config.yaml
n_layer: 9
d_model: 224
n_experts: 24
experts_per_token: 2
d_expert: 192
d_shared_expert: 0
activation: "squared_relu"
moe_layers: [1, 2, 3, 4, 5, 6, 7, 8]
router_score: "softmax"
normalize_top_k: true
routed_scale: 1.0
balance_loss: 0.00156
balance_bias: true
router_cosine_scale: 20.0
init_std_router: 0.00636
lr_router: 0.000582
vocab_size: 8192
norm: "rmsnorm"
norm_eps: 1e-06
tie_embeddings: "early"
optimizer: "soap_variant"
lr: 0.00875
beta1: 0.95
beta2: 0.99
grad_clip: 2.0
batch_tokens: 131072
seq_len: 512
train_tokens: 407300000
steps: 3108
dataset: "wikipedia_en"
Below are experts of layer 5 (counted from 0) of a mixture-of-experts language model. Rows are named router (the router's row for the expert) and show model dimensions 32-63. Each number is 128 + 24 x the weight over its row's rms, rounded and kept within 0 to 255.
After each expert's rows: "comes before" lists some tokens at least twice as common just after its tokens as in all text. This comes from a sample of Wikipedia text that the model never trained on. Tokens count by the router's weight.

# expert 14
router [111 160 115  97 132 105 126 134 110 152 130 129 169 130 110  83 130 170 116 141 127 158 174 105 142  98 147 114 156 113 139 159]
comes before: "s", ".", " of", ",", " was", " is"

# expert 1
router [135 132 123 133  95 119 133 125 107 155 106 163 171  99 128 163 122 115 138 134  90 117  99 104 120 106 110  97  96 106  54 134]
comes before: "9", " and", "8", "7", "6", "5"

# expert 9
router [ 94 145 154 136 121 142 117 121 145 147 142 125 121 113 113 148 133 131 120 118 124 131 114 110 114 112  98 160 117 132 146 128]
comes before: "1", "2", "3", "6", "5", "4"

# expert 11
router [133  98 112 108 133 129 139  91  84 149 116 142 163 159 154 154 126 106 119 138  86 116 125 141 154 184 153 150 151 113  78 106]
comes before: " ", "\n", " —", " \"", " A", " Total"

# expert 5
router [138 105 150 147  90  79 124 130 130 153 173 120 101 158 129 112  76 158  91 107 120 125 108 126 121 147 157 142 136 112  84 106]
comes before: " the", " a", " his", " first", " this", " its"

# expert 21
router [129 138 131 136  99 129 109 169  77  90 128  98 150 154 138 123 151 165 151 109 117 149 108  98  94 129 133  94 104 128 121 163]
comes before: " |", ",", "\n", " (", ")", ";"

# expert 20
router [125 112  81 137 104 141 145 130 115 109  64 121 105 109 110 163 167 132 114 131 183 133 127 134 110 123 129 117 108 117 119 143]
comes before: ".", ",", "s", " of", " and", " were"

# expert 6
router [100 100 138 135 126  66 140 133  97 135 137  98 142 153 105 101 121 140 107 122 108 149 121 115 138 117 129 116 126 153  91 103]
comes before: "0", " |", "–", "1", "2", "."

# expert 16
router [139 123 140 111  97 162 109 105 153 126 106  68 117 106  78 136 151 139 146 128 150 176 114  96 107 125 203 162 109 141 125 147]
comes before: "1", "2", "9", "3", "4", "6"

# expert 22
router [110  82 113  99 170 122 119 134 147  75  99 168 128  88  91  99 106 147 146 142 123 109 123 103 148 116 109 169 113 141 144 146]
comes before: "s", "ing", "ed", " to", " of", "d"

# expert 0
router [110 157  95 121 165  76  98 102 126 122 134 133 108 123 136 139 104 120  65 132 149 188 121 159 107 130 129 106 116 146 130 118]
comes before: ":", " of", "s", ",", " in", "."

# expert 13
router [148  87 133 155 104 133 174 140 159 120 168 112 163 159 137 161 144 115 153 127 149 129 111 114 125  81 103 115 138 139 119 122]
comes before: "\n", "|", "-", " The", "==", "The"

# expert 18
router [162 114 144 157 162 131 161 155 121  86 144 141 113 130 123 121 114 140 162 124 121 154 135 162 112 131 154 146 133 114 130 113]
comes before: " to", " by", " in", " of", " as", " on"